config.yaml
routed_scale: 0.25
norm: "rmsnorm"
tie_word_embeddings: true
parallel_block: false
learning_rate: 0.00692
Below are experts of layer 3 (counted from 0) of a mixture-of-experts language model. Rows are named router (the router's row for the expert), gate (a neuron's input weights, with its number), up (a neuron's input weights, with its number) and show model dimensions 0-63. Each number is 500 + 40 x the weight over its row's rms, rounded and kept within 0 to 999. Numbers have three digits each.
After each expert's rows: a language model's description of what the expert responds to. This comes from a sample of Wikipedia text that the model never trained on.

# expert 10
router:565484520541449439457526464495480540502493514456522532481570533526501468431531530502533467513523528518508502494514488449540518501509534567510556492574492570472486533526445473513483531509506507
gate0:519479486517445512473451450430513448567454480428521521533519523537529446448506556503418508492591524598458487488485475523476482552572603536489559566528441501506516533524560501469490438545505539
up0:543445545459499519496527517477508473513490533472476517538552542541521506445397564503478466460515465491492572534468445496393512486499538470494513480527482570434515517522600550496451472531522514
gate1:461491536498531503469521541534480510511473477543426598490531513508495466479496533564504456533555487572511481466433527528542523557467557575485515498502506487520459488430415482560515520545496562
up1:508487520563487423551530489439552433551459483489535427455445464554509533483454461471518523513539494481455428459507465490506495503496466440465489470554497510420539526483492486530525507507440515
gate2:500415546524519475494497490569494480483527489585514524497509522501491468485472588527524481520479509550543453486461552450381563515440497539519494489513482477518471460463454462531485487468530507
up2:512528484523496493507519568499502424432455577469488444506488465514502476531494489545446503545509519466493514478514454445579465493453414437479446536508553520418501468572581498591512466522525451
gate3:481525544501430506594545536552522524472509511467479464463548537551484544548552452495516506534472467508552505502502486432453535518482499462504482524486505465499413465481453448522494475455465525
up3:520523536590557475413500526421469527467519511508510540501533459425515528504401489487525601459479557457499579501513546526552428518537505530500441468479462587473527507514558527504554511557477522
gate4:592560492535557440494575558535505505531509509495493495501424487541500522525479504444464502562487498575535454435526527474548447468508502469496472490447565564494476518446472520583448513504473517
up4:449527502470548528493511514541504498550530386527454438530559412506508571501537477528450518504438468538440453521510470521561433543544423478497508459502475470490445459459503465414546489489507559
Description: Commas and coordinators. Commas, and, or, which and ), in lists and clauses, especially joining two past-tense verbs like started … and stopped, plus :// in URLs.

# expert 30
router:513527526542474465448434420435560555536448405483449556453510551582564504502484509531512546489505524534515470496433469518447545510520500535509468529504507584517464545518482518559590452492498511
gate0:545463484542482517455471480526540479399518493525529496514478555548544523444552518448467461439489501493539546505473475550451537525501472570506507525469468450571502529514509536525524496557487511
up0:546576532462486507546461475476559478475474463509437483456550471525491475496535505515478493491524557539493511601489512473504555481537535482474505459464477546522443486534546456480477476597435514
gate1:516480503448541558532461470463444518505503538485456473564507529449484500493476496422547467481510501449526501548416517445524536583492467579507464529528484533572452467483489492479518487521529525
up1:562533555494452416508593555515574509434468543503427537439452500494410572527506503526486471475510519467492445522450547570485496555580515468550541552436570487499463514507485486536500456393562450
gate2:497477523452506427526536529484556466465509515549441409478516559465455497527495531568568489469501525535512483540488529495419525531537487496559539544508506451509421560486452441501502529451500515
up2:559516449473477529490464499477495458514467445462531534569530413548507463464451515462473506521487523519465484384468535481564467508503550548380539484559489481568513457483585447582490468504570471
gate3:476521455519590472461508505465536479525551534488491523479467545491559449487476539477487437499517436549430510505567532571524556533514524532437489595490452483503566469471531536521513450442471489
up3:481490499539588516501493537501544478546599520458473495458475510508544467531529538453496488522431443607524464494480522537505533518533517544491499540460526539452545513467538526483569430461527460
gate4:509459525488507410530544518470501452554519457407497520471540518468537526518516505474540534474522458522483500545577466503510450457580407454589522564563529516479508510594432449530510490516524546
up4:550444495584482491493513520507486459624481506470538525525483525488501432510532481471497502416542460470519566442573499480527530552514548547469454529544492485457459475507504425458479524486500454
Description: Infobox bullet hyphens. Line-initial hyphens and pipes in infobox fields after coordinates, like Country, Type, Etymology, plus joining hyphens and ampersands.

# expert 57
router:558498490470541454460533432497504523457467479444475531476559533546558489502442432490475460503564487490498532488445483427500502521476479491466477529488503481465433470508492492501549518489438527
gate0:533486434485566526457497490461575514476534506477538479432493486509485510449499483532449459499476443536497475412493467456536574448554556474547513508494538489553416550527522543591456529469572477
up0:493440455456544551417459452475519505527548598510504527472510436543546531477509477463421486430468449557469512491532514519470528444500519467496467596488541481468454487551499516473443474513575468
gate1:543541478471474493524475490501522472441484508503452505488544421508529427491513452508455439533498452505495563549570456535491606532521556499500460503562455476515533445454500484432557507444449491
up1:439557461433537525470537583507458463509500483451568457516508497412449470441471540461545531466504407497481511403467482526521448529442446518485500557477497471501490470452540521507475556515470510
gate2:499467458490521474554493496579541478435447507488504552504496540511492532400535532542556523519502495538485458427455564468536540501547573504525594507553488538455472435461440583558456482522443545
up2:439428498514471470523461474582512433490458480479519543526505468494519486435508540466533467574500470488489439459534521450516514462545564465482581536520501507477515491487449544530536461508479490
gate3:530515449459505563550448438500550486501468461587532482480487432489573519559466472573450402562504463476583522457504449437494485470462502530478485455504463502507493489532450498538528513528496497
up3:522496596489497529510513521511506539482513455481498500556503522502434539487522503505519574433514600548467434481555526534503529500480439520483527460457432553538624534401486511492453455507585482
gate4:465489510529473501548506523508439470533428474504495486472474499491460466501498428502451522545455497531525570480481464433534557500519437473519537555440509541541470545437476462500514466465506496
up4:499583464516486484466542488484546526518499476506420472517483567534477591543565473554496437569474563365496533479455513508535578550532467476503509490515517527488497536555525464493504500522517462
Description: Table separators and colons. Pipe column separators in tables, plus colons and semicolons after team or party names in score and election result lists.

# expert 48
router:488516522510467529535465507516469537423493512462491559444542446546559483446553512569517495482543553457443541526472540456520516545488457506438506523528507511499524423474460506527568504518535524
gate0:528487448464489486520435492553425543441554490495471474411522579517569497535498536536477456526577517487561577579527471412494513504515496506486525464463462537521476459519545524589517496455511536
up0:496476480496552458513492521549425478499481439490508425473510475518481447465479519532499483426519473469549488556500490461501467482555459538424435467440453478563517511533534539518502493474491546
gate1:509590466453518471556520521529547584404484460562466487481499503493613432462470519492448554516565501491504587449489497472480494532440517577496498444470435494473490520471572543494505490505525472
up1:500543499526472494482534513551424539505516550429572575501498529473458439511435495505467525481530452480558569502550511464482491452524574409582485539490544528569530375504509558501490491517470488
gate2:514445519548479455436452509491456436504438530456530500463539495488524538445516467507476534409471445455520440522418485461441499505443463475439519527520577538507471494438484497504512510494489535
up2:494385560559490471499455577452487478518424472504585523478483465508554509472455505446463539466499392455573452515470557531520502525553479492458525536561509494591569477497444550513523525463529389
gate3:503464540502517587555555483405512483566518466546500547488580439579529476555490533570492540525515548527509549568504505526544490475512465486492471482529503477555444517531515491467502515495535509
up3:490503458458516520456613544462485536510541475523466505409567503540519461468501522435539558476510490485568503517511543536389494439504533484510482490439492528568511513464464411551523510471458555
gate4:529543524447539438482452526545466477492532542517596515490463467522500486506542513470438527512503549555582498466493483481472473516479425585499481514519489489515545488537485503511489482459530490
up4:525484481529507500513509431441464472560469510484493512585471508527489487493574432482438457438492554490540457445549492486460498454543469542535499516488523502510472576435499512459451491538535503
Description: Determiners before adjectives. Articles the, a, this and words most, more, very before adjectives or ordinals, as in the most populous, the first.

# expert 39
router:496481470452507510515445549483497524535482531510525511474535478479535459502468463438505433462532535468453536513478569459470502539469562517444534501482549468518454548500491494538535488515429515
gate0:537536516498513418459557565477496479480542509468534499500495482505605517497454523494507491406493483486472564483485530446528579502548517528520379561454525499543500506514571505472486517485566461
up0:424450434550462595504488547513466493551481491491468531525532542537520547474522578485543483482452513460443448451544534501467495445470501447496506525493502510512486506454507480495447520479506420
gate1:442465517481495501520466509437558455564431475511551523532511473495460481501538450514479516480557450535540529535524401480517495578488520464427512460512485521512459470542506445498500525526465516
up1:506541492484536497527519543558505529432522530497413476449518511498464489507468494508492526499471482446476512487498555565501480459512463482510453576505524520477458553477537530475519518499554511
gate2:478573482580440532509418576531481558477490434507484504456542488444487508546441474472455436514560509525510504552573476486517545477462484446510522563462546499511507510522569483510505526447486456
up2:538535491500473479556494436476524527504527492488503501551572432468517476490539428487494491510456464549524492493488549479547512455561520426474451472500434489484476550554519446456437430509509485
gate3:432527507464463530471446524529536624610397496479503563452469471517537475492536535545550549512476457437458486557464481530513526475523489528461495526436483447513568442540578479502481462531561460
up3:470504592482489456477496524502500448476497533495460471545392497496515493495443424544532472499471478519512513424504502537554566591532509449542520498466500518473508441483553484531490455491492460
gate4:506470453419589521536471570501504492592519443487496569444499593510595431493514539473565512509528458506456467531483586476502469494545485532555530433520544521508452454514508501460472529565522496
up4:431509507572455472570506488536529492560526480531545500550513481547496527548567474458460448533456554461492455439525447544541605532486486463448484523470509507474514520500463487480538523481499592
Description: Plural suffix, heading markers. Plural s endings and ===/==== heading markers, headings like Sources and See also, plus mid-word pieces and nouns like services, led.

# expert 54
router:547485534467509513544550499496448574506549433544553586464559496545573465500419519555499539508537479429442575451559516524529490520531434540487596574456543529507508560522391558577611487490519480
gate0:431503473495510479555517518474433463583526498535553515432485520570457532451544473509588476530572494468471475501518416466556448517491451423551508568505481438482461574471488532466547524428501506
up0:474453497585508525515522508416498501553501499504486534449477505564533471487481427530525404499518482577491492470600543454480486552584477419543562519530483517437502494459483510478500515545518471
gate1:523475506504468535538520512516432478431445549422492447445479440446457484540481532503475532511477499405537495551533469507513518505399572495503509520532567502473549480514506505468549478488521549
up1:546518523515482530545547497479525499535572486550554558522404487536530520397495553396597525513525588508457513462507525500467477531498439487437552526508492552480503551516511475578445537495535502
gate2:553508559452497475495517548507519504464456512520464502494443530538495589557522457515471503532455450495486503450511452516542462450552570486496552525504526495547536548454523495557532519456422541
up2:498590462499467510492528478514502509558529525589533528538529433518448516521526459462556591508458519522454488543547550476557484489543459398471548468543503472540450503484488423534522520501411467
gate3:498474584460515458516554498496496510515531477526494546492475548447464499442495466456506452479501469505497458431503482546502472541512440526525427455452510560410516513455488500550517487568503528
up3:550451520473502488390513504509532475540478479535490447526500530563490520520467513511498550495581506449514512501451498520535516471549519458580517505524501472556450448525582437525506499535507562
gate4:539413458461537478435509463537545526456515434523467543534464572513510429470405500478507508582456537544544514497470511486497522561588524531461567474494526459468463489460476415511506494483517494
up4:499492518507508502483451514471516428487513486534481583455506478579525495498436533509529421577508458497517531504522539465507460534533498519493441532567462447450502486540460578498476556508483548
Description: Function words in phrases. The and of within noun phrases and after prepositions, as in devoid of, place of origin, in the foreground.

# expert 16
router:515526565506512543441552401495435512504500506450491593456502516563551456478528471532495397533615435464481513545483473529523556512460462476508484565549507499531475503564520484520471490587493561
gate0:483437465442454536493506509550460552490435538498549513511547474492483509435456512498529466536556493480515583418444482463439402574485577495502552475465516479565428582462470496486499556572422462
up0:506529485514567493576498450469542490475468503515488476475510488520540524582536451551510563550443457490554481549566558504500455403456534536489485543552482489474532476529490496469514483511491523
gate1:497475506482459537520458497563509446523533450435455533452502583531507533492521481446469411530572504495588483519508466512472459461490545471475413418509524502529530533458492544484557477545547500
up1:495565552431559554524557488512531464541466511525540499520452505528569449503594516459516494553473516542440469523493548539514487551488452512484481544561534508521503482496480505488522495561499536
gate2:477563541489552508494559524445460539534402487524546585503497456514527453471487441500534516576542528474529535534467491511433524527482545556515535485471462515511531533516576478540560466499532522
up2:479517546494456507576559556578537490552427550528509506446401481534486511543537432530525449529470548488500543573477495497534481543452582542509454505538478476476470508468512521507470493523447473
gate3:515479540502480476568464485503543531575432468518408527501514490544449572534577534499460456538472493446473461504474479537498500526467477506522498535435573528467550523433448576497537565495496485
up3:493523487499475524458534565482534489514549429577492513516522422518525448571485526459518474503494567528480415447545535480437466421444506510461514518508522488478521487573585500551480499500475500
gate4:483519488507483504475528466560458571535454541511465582448566555504498499471494505485508513476614504459531571478520516554507551516517510512511477487544550514555483538535500492488436537563498559
up4:559474545467531453482472518517428539469506552465502534471570515520487541487543464548521509471495472498472523468497508572481470493555538523477473475568508506530455505501546449481458582523445582
Description: Table separators. Pipe separators and blank cells in sports and results tables, numbers in standings rows, and labels like Height or Team in infoboxes.

# expert 9
router:472484506500546515557477530465532518516533512533544562448525485596561470501541554487528422556597431542453538498489570478460580474504531529427465498529510514545467470479457520559534522482479480
gate0:491453506556519479521498563494506549500529496467462485521504507533498496546469456512457472572549522512578537485464578495533538478568463422585497495524528505635494534459462497498555471460506524
up0:356547478528526469494528551519475543540498457539489526423517517484533480562514468513485431624592539451594553465431475574526565475540435484557475462482542479557515486495469558500505400436502497
gate1:532507444522490536475515489527577592571467487462572472481552545476556455507482517547463421559536479511515480495533538468525533542446515447514523544536540541532450493457497536543536521500523518
up1:491529451505459505542515493548577559476506485495649474435516534509502492490531458511485513492546491485505498500521504496489486482493471420488447529542533535603439572499562490478536533531555487
gate2:497530437454529516508473479484465521574512556480446462473536550520518423604497447456486475471431516463485491465540491493440543541525493575497518417455484491482478474499455505513531478480485437
up2:533522407513463495483524523549491487496509445510464527531576589452475409524449572447472470468502489500503469490501526509426509510557510533455546483533528453542446481489484448526511490472498481
gate3:513499469459480494461498569486532458500551468496479471446514547454449538467469552486553567578540467468447538558497447459514506455483475523420459518446504541535468441512487504466585424488496637
up3:447501475471468485450474546432514525472460485545552634559548442484542491503447540497503485481448562525446520431520446502503527522501458491557561510541563548555581492421510525455450503543476474
gate4:466559591420529483490478493528480509553507516494444538455409517598514490472523466509545510558555489487469476462446526530510463440416496508514426560554566519445469410537513501462501481512478511
up4:567484497533501560533500505538506478505517465630490549484427549549536486568495450504502521538587561522437427544495504425549507461411506507602437463480597457442502422556487475448479517472467527
Description: Abstract nouns, section markers. Abstract nouns and prefixes after articles or verbs, such as charge, intention, re-election, plus == and === section heading markers.

# expert 34
router:555505511459484491539475507507510535491509511485511493469519593538500487402482469469600463569505502501494471479469499438495517511540454558485545526625480524498538534521447459542455481502398487
gate0:487506462531508501570544451542519418482502442462469455492522486499573530464489545547486544572476479553479485517446507498467483483493540525470455533535543462442575507496450518484454431452484395
up0:501542489519495496494527588505539522468457540469455467500496554461531467456443457518548515401504471522480491549461480541491554548481465475495495501464505477463535545561483506548477511481496575
gate1:521461511533530449498397529442463468620504479535543552480498443519497507497529515551520448474500531483514485536487509506466577444470586460573550467573420469474592482557496496518491464514443494
up1:472500545466536528568527511536473493497466522569501438476428523620544458576465513478494484486542498557526558463478474482513467520485455459432511528492494495478465539476564498469487545521541517
gate2:574538527534503564552491450534476517505447619471568534584531474497531446516530467429527459534545530502461513536474477489564436534556389518470488500493527461502382488573561484528483566535505543
up2:445461495562518534542442476490501563514495400536526469476483521508508550554489427490543418478532503484555553492505468498497544440510425557456522475532463471559461547549480569449437425513495513
gate3:439479497540469467548464504497593547516511513420504478499519476517533367446460540496575449517534465503518545462513517466426539554481435507528493515487591507469512494469523535460451429533459533
up3:451527462558479563568465531473531558472484441418502438502547472495502397468444510534581401475520460494502527536497589500471534472495470487497534518528518454593559511497470545482412461504498543
gate4:534529565493581442586526564503565499529525545543484456536472512575543548487476465413498454503505523563478540469495537439536483544469501519575514453581516515499537515522472477469498544478444536
up4:510497515529573461528543500511537489572448494456523435540524530546468542479410510472501519531482474508418523534499454428501529483545535524554529527483555444476572519532517514525460482535446504
Description: Clause-linking conjunctions. Conjunctions and commas starting a new clause in running prose, especially but, and, so, while and then after a comma.

# expert 51
router:521526583496462504536567502522476470491523530449523483507488537537509521504547484512541448463541530503505515441458482521494542517419503488485506526469451480473478529485486487540538488484470528
gate0:435500594496536505471496549484606498472540499556554515459487488567519535499525438470518513475427404538515465451528488530568445463462498410474525500400532500442453512531486535574455529517542515
up0:533422469454481432481513493452431577533541509519550463483538516467552446466530529534510487503538589451545573491518491504509542511525490579502530541487491545495504517505500512508521495446529501
gate1:527422499457472521513542584431614525482512435531479608507575562491540506513531485538527451482519404478579525455455518520531460526541535437524511452514459479457463474500476481528459531572459486
up1:510501515453498516564553477486486518510463470447450530495507460461452494466469463498511448474469456540484536564616540538503513499419552448411432431458558527508515504573496509444390501488541414
gate2:475494431483477483538425508529497498405517515475556466460514530485519520549596476497501459558484418524551470448480451426504508493468518440441531500528537454503479521493498525482439448501441510
up2:542566521464491481452566515551478470561480479457448455541579516500449484535432494557563580470536509461443494540555531444561438518602479547490464476469469468503489492540457456444480555456470458
gate3:564526527520455540557521453512514439500548494556485497604506488491484505462513449514468538487538430545481554593453489474480527487560446528514507549534494558408451528487486528601544496471453523
up3:470467459457475372497506501487513468488414535457480436454522471559542485501559542510485459518492457519435539454616541502432511537483526379542536463529503549530548519507499518411539527551543442
gate4:496508524413535420575507459495574473541501575434539483530421511543543511496542575429450506471578535484475471552463425511511498550490497547518474444465528442484512464415481455543510519519589551
up4:607530486512483478524479402518543505485506511566480499527442501559468479549518518538533496481517551506510547554480433475475517579542540469529500520522508473432561419464504505474502488439496467
Description: Locative prepositions, plural s. Prepositions of place or source such as on, from, into, between, at, of, plus plural s endings, before the or possessives.

# expert 56
router:490461560517442440485496427519480468460408478480476537414500540507500520485451467417495468492553507426415506468466491580509473583508547436452473524488557484483539491453520476563519554478502505
gate0:512518518442540494491495433539566451527483464486514496436468489434545574566549464480478483544519508566469503431533508540443487462537544489448478511491481502504479503452500510487508577509498508
up0:473563469528511484520490529514452419460496500466507509473529506485417503458506556538469531490451503476526440505495510438468472495408484488495497446472554454424523482477565490475460513459451491
gate1:486479526511533466493472512555510537496433446488478499471458527488531554538480515530423484469558498541476527521437518530513499506465510520454483559426491478492547484433421477482493507489505549
up1:542553513498510555539516511477492473479533542486508513552504474544486438513533505503522537568498497487548529480522531510535434482569382497455484434443502506494497459573553545553496436468395517
gate2:449506495511523528470522495538509514523461467469450462446537516484489538449500535370420500532542531581436474484475464463513512492435531516495542428474477447471541505535549523469451484538546473
up2:554480501488512436519553483486516508447463492534511492512513567443460525480487569463485535493497540514590496485522423520477513459488547562506513479533520490446476467558523476455405515478563498
gate3:513520523539548469545490489530499506470485565502554552412494456530526535478465503475493544454520515552492494495501480464560551500469476436451509518456483573511497497468495544507569506472576498
up3:513531510485439521510539503514435481576561437501463542558537548537540448493558430509508475520465461484445485534512509531515508512505508580499516515533488450499489519479465505597443501435507480
gate4:519482471507497414460507486445551481502509496470569469463559462470444485438400505539436518478488500542508477504518494418454433473539506485455452477534531521447492585574447518536482531535517589
up4:466497528528517473516514514452570474469488521514542482539452490489569553541429553525487481516466483501443478514531465498432494508557517472471442534476535510462593613489527527524481453535463552
Description: Film and music credits. Credit verbs and media words in film, book and music articles, such as written by, produced by, Music by, plus compass directions like West and North.

# expert 62
router:479463542493496461525519518494550548526535489486435495478470527511527475542452518482511442554495568499411457470474530559490540488448497573525529471461511572518527447552446500497456434508487541
gate0:467494501440471524497570497539518560482536510536492480503507529507498535486524497480459481556486508497455481438489511506538481606499470500529494466492480510496450412476503463521463488475427492
up0:448506510461479461473527544472548453492555489486442451463512510489567526554483478516418453448524513474444486465475462577572470530472463548517428521541499572445458400485506538571495459506503443
gate1:503441419453448567582470504464514433491460532539487466524570498421484495508494522505518490494519517513495493438482585515467518436493481488489472467462538515495567414544495540413525444491538482
up1:567430467416506514473440493479492478483536507504466500515532545440423497498489532576501533449515505466436467507508510486438523525532477545511482473507531499497515521450532509507455413470477536
gate2:499451551504513474506545502493516524514432464477476423497513559544457506539544477427502514505545553503499492528517445518422504485479553583547522489552571535574559494513521457452501553488510413
up2:543566499485523468487516475506449586487530507474478527478470516500517510439530532551550466466493513533433544494511487520504472523524511538482529535420477505508419491515491501530470501515486454
gate3:476503446487528520437407535540554494532527459491449500543434537450555503525492497474546536511501492534478465519423505478423526491427499544535523506490399487505449502570470498488429419531523536
up3:527461531479442477487562460461513542486493506493567437459482524538538500525444536453570527496464539518510584489470581539522516493547491405523478545426470513537462469473419534507477505531506463
gate4:459463516488549473557502484463513534549478480548456459467570534569530500523434490449493454484540517468493507560444499535466535466443449497444511507454480536489545522541522512569513507511432522
up4:452538461495513501435517476519488524522414468525518531516425571510516513533456525428486439538420510517466528542520537523508492481486569525467483567461490535519528488532502493572418520431467470
Description: Career and work nouns. Nouns about careers, works and personal details in biographies, such as debut, career, twin, concerts, studies, and "www" in website fields.

# expert 1
router:570505532487515546472506481503423470485489491479502565426495562527566543492518495499565493521535523505524496487438575486471479536448530493447474604499629492458539498537517520554600437509481488
gate0:484465472486484468465536463528576467489516446525464539518492487547492475520551544501549532520461492505471537572485472537551458469499531488498508541550540476448470473493501498507517532513418468
up0:511501475500487483461544437496568468509553449564430487502511453493524522479556551483559514546498549492480561598408519435559481480521497514514434551525482490526437494513536437427503496499445533
gate1:500612553599491478489496451532470449500541506485508474459483515532505527404460582546479541579468504434505538443505474500533508508480541453466504428464560490494529469445443537530483441497572518
up1:529547424544400492518523497504473481508518488440516513487479570566477500612489521548551490548516455466488508474560545475518427518531525509444548498389556482574486492458518515550492452470475528
gate2:437576532512458438467526516515420480427412486530523543523548477506541474482472488522547482581521495508513596537510530524479407530543498539516498532546469606518487547533413405508559469557457475
up2:502605552428521457526525537437396465539384482503535527537483472537498484510471532505578495470489470530519532496533507485475476503515470515506466483550531544533432539502486444505483528562389435
gate3:420528452506548491529467488508470513518495522426502521445506478522569526526479510418503549556575561488495515473479468442439529581505453536474515537481550501413537474462477513461509501519511442
up3:556507515588521493439481501454546507495484516531533514525446522440505470537552465559467448463456497488489537495504469564493559488541432448547479524517439485553548460556405474454434553486533523
gate4:512519509509514583539481485517535459473523487534508519510429449475487453455558448477475488528469472566526400574512491500477483453475522507415504525499514526478557497468512495509511467447464465
up4:590545525509549525482523502523482553447562522550496555480457453444494427480515436498411492472496471506506464544496457502485503424407529474482516579503474561470583479557527487506484456520502430
Description: Word-start letters, symbols. First letters or short pieces starting names and foreign words after brackets or slashes, such as N, S, Ka, plus dashes and grid codes.

# expert 38
router:582542540558509475539492518512509475515476501497543484481601524516505450447520454463480469466521472468507490545484476505537581479491537522524539463515469492554441542445467458575568545488477490
gate0:511529509548495545535519514526491499549465491480455496464489482533488485446534451476503548517496478534529538488453514468506479461500427597512462489465475518439540486482524444544509469470477457
up0:496505475524551488582557500462494536579517500480485530539503520526454496452463475469474524456468446508503606464464466507546538458513481488524478463508426495509561543473543474494521413545486486
gate1:550510499507474500475475484504487555459555519545496509528458506522476427533502547529544525571397493539513547497491479470484533541585536490457468547451501458539552557470507526558516496413483452
up1:569475446438559480493473481470460468474534433451532538555477498582506467535493436497453467501499505495530448516493491477502425468480502505530514476474503476478479485563507476528543511454491517
gate2:564474518484530520492555528504510447600517530552478434486506494512448456498457521472458506455454501518478504542484473529558517504529537523455496537488487480533516428519480543552550514501448504
up2:535531481527469441488492407503526527535463496512461442484529454549486489440501473539562556494480484562555509468542507518526464472522519550494441528623496568458456517457504490534478487515497478
gate3:479440472464551537492478524527485588548461461506484552436451494413533518480510467473541478530480557524505459531573475438550521560510544465556534505570474506522522509546492561480514418535436478
up3:465554520446465463502555511522471450452481575546499527486448455429485468466496462541475516442529498453499542491492506539445444478465483486512459446472456518491528491488536461495510485465516474
gate4:484523549510433500527502507549539524475494539464560464472458522441480495522498499484532500474523468531556453561587524522499513476517479484569472454565514422524489446507490519552459496539511502
up4:509515529549518486558470526556450541467460467530513475455525461469449464511489444491427496456531459489537527517563508559530508460508554474478512552511493452470457435527481449540527532486481499
Description: Word-final suffixes. Plural and inflection endings attached to a word stem, mostly s, plus ed, ing, ers, as in editors, attorneys, paneling.

# expert 24
router:482500564473453416460517524507514498408465467440504490496549543561530463429426517474573451535528545444433523505439533489488544500528477494511507498535475521519433521576515531553553481534458497
gate0:507529535534501536465451518502487487447451503505488513496449572466418448417535528589521501561463521542402505475496530544561466497557487504444450518431506531545535574467484537564509437525524516
up0:461514456488456560519495554493536475529494515515515464461518524483467495483456559518457491530448510556412593547425460555579468511493505453404463560457489525576510578488552506572532487516515482
gate1:505509515445518520499557564497527503496545459434386499506576544469469507488449597510465543508494500376449490525533518456397447489571522511477516445552485536440495415424502500530512471468478585
up1:480491480489447524501507431508556519474482480525493473484422458461491570497433481515494415488543495561518499511455467531483510462532495457522529562413521437436501533437525520491550533503554453
gate2:504537525442408442460544542532536490518453553502497555453553492486439442429454514491503474436537425465523547583459500431575475465538444466523485435559480480546421522551544516527527537562466520
up2:487457428556496490496504512542486532493522489525491415561438567469496520603459472489516488477504497426462428508482533573495469502474514501476571507518477466498495498430414482513530443431510548
gate3:487545457496471533444551446466421508509512546479463519499526551569520547464523492486523476492477505558538559459449467556507447492444523426501504474460529485512478539577471451537423526473495495
up3:505481445446446477427436518483500524483404536496457513510491586511456523440526499504506493528472440527467526501418436538505466584441548461492487509517498489522516568530479515459439474456532537
gate4:583447566548532525533592505494429504483500492550447585506548499530496505483464586498486480585520510439562472523514524535447534464482508460465552497549501495500544587514466529407458463464550480
up4:584432553464476505511522465447451570515509574458499535485592526510435530523481492443429502458512555485545467482460580448433535473463483486510520534557438507520486520504483524504490465526510467
Description: Sports list markers. Line-initial hyphens and pipes in sports season infoboxes and result tables, plus place-name starts like South, York, St.

# expert 23
router:551499517536493470511536474474504564551472502453507529497588523492539452502436448470451495524547496488443562517437542563521531489467529574530517554512490530492468558422430481510516509498517555
gate0:478574506461512518509484498527496413503514526564508549467538556523441472502499506419490512585521451513551446475515555492550491505519534479436518553562440491493444435528431530550538450547501501
up0:518520445446503522487528537476559425479516531556483502464519537480490467499463531532502482574546441441539445453478506505500521521498595475529553456511454481532447352525424505501506476545590551
gate1:572454518529439437536465535521540553499461516515510497485450538498494471509481546528475467521570507473515502569488480514527556518455443515536521503532527511565522493465573511521458557459508572
up1:549499451431410465524559537462598492527481501490532540507527524534437490525448459503483518510576466479503510497521533462463466546487462452492456509496470481475498452487543448499521471527450499
gate2:524459449483434473508512473556537502577536491481567511589506467519430477483457437508417479505535400440494462554481481472483505505481510503486501492493460499516510507506442505491488495480562505
up2:526482390444540509499531542470542506533556476582531514571538571463452533492440487465502528512511472482499541599454430439438464568469449564518535611479515540488461489515474501571460459518520471
gate3:542488515492495526529491514530507528562480498519488444516526526438516482466528465511445535445520458553552478508458528465458439444509558458468517498465497491442538494498515443481560426537509540
up3:480472470441461449553504416478479488428439454489519544473539509554495529478515491463545566541462463456429473420551470496513497531506464468556449495503550540563474497410497486459580505460496519
gate4:484524538537506501486486460529474539516476492573538533564465527424501469494444507468569496522519450524490572528532502517523558465590462532501448526453462510533480413573448568440412515472484494
up4:514484510441485472443454579501493527521455477457508439407555455530507524496538525523348534489490482494516495485553515463510462459516586490420523450602502530502477527481554525557581507505542531
Description: Section heading words. Equals-sign heading markers and the words inside wiki section headings, such as Accolades, Early life, Publication, See also, film.

# expert 40
router:551550567526498454510448509491443488430433495432533517485517450563534532494536480501571557513523543538528550553425555429521533518495545425499525484463461500445461481481470515467500441552472524
gate0:467544540476494531500491487525551519509535532533544518463506374501462420567506486452466515431528443562433535465510515562473537471460495477517550495499553524527593502536499563471556523497509582
up0:501521471540548475495508440453431522477487416475514459495603506477472481478459529513501565510500480446561517459506538471566466503527455568516423519566553489465506485504471507549512493524557435
gate1:546525504514522468514469511525431504443539532546547488489459476472523449428524552493451533485506478526539599610413461475492475544540549547535535492507544598534528555493558486478494501477542505
up1:439527501504540547559456450477421469492488473481562568529463402508451470460482538540510468550516467512482523531475476489539504541503471437470478502554474514498510533541540550546500491497519417
gate2:517491505499487547463474475530502449469481534482447435437431473540489477438431518500478491499486527470472563535498558528494526455489520477509589461519534501459420478441520564457442526554465519
up2:504526484376560509479516493463484490543519535540490521480492457473482497466456496541400506548495463530510511483505544470499585562526558582480545470465461503501460497518514481477502539575508506
gate3:510544437484495509559521477499546459507493531482493467450550532496482511442520591521589517460553518486579505537504513556426479540534522464509524523502465471493511490437550542497518486535570488
up3:512567474486472428514485479472500483532473505490528532466447529542484467513454483553551499554392453457578436521536529484451474530539524466487517530494445514540574580518461538512468533510520555
gate4:451473506436481500494534494498448475526555485448392522552464490591489466565509425501453455475531527505453477442477538433549442481597449485581409525584563486487416503504462552448449456487510515
up4:516511490517500461461489541498451455563538559503539496463559437429501504520524529462559542487491431405485549478532487550536589423446508456539536526505500486502516568501508439465440534543564478
Description: Sentence-ending punctuation. Full stops and commas ending sentences or clauses, above all in census demographics prose like there were 90.9 males. and households.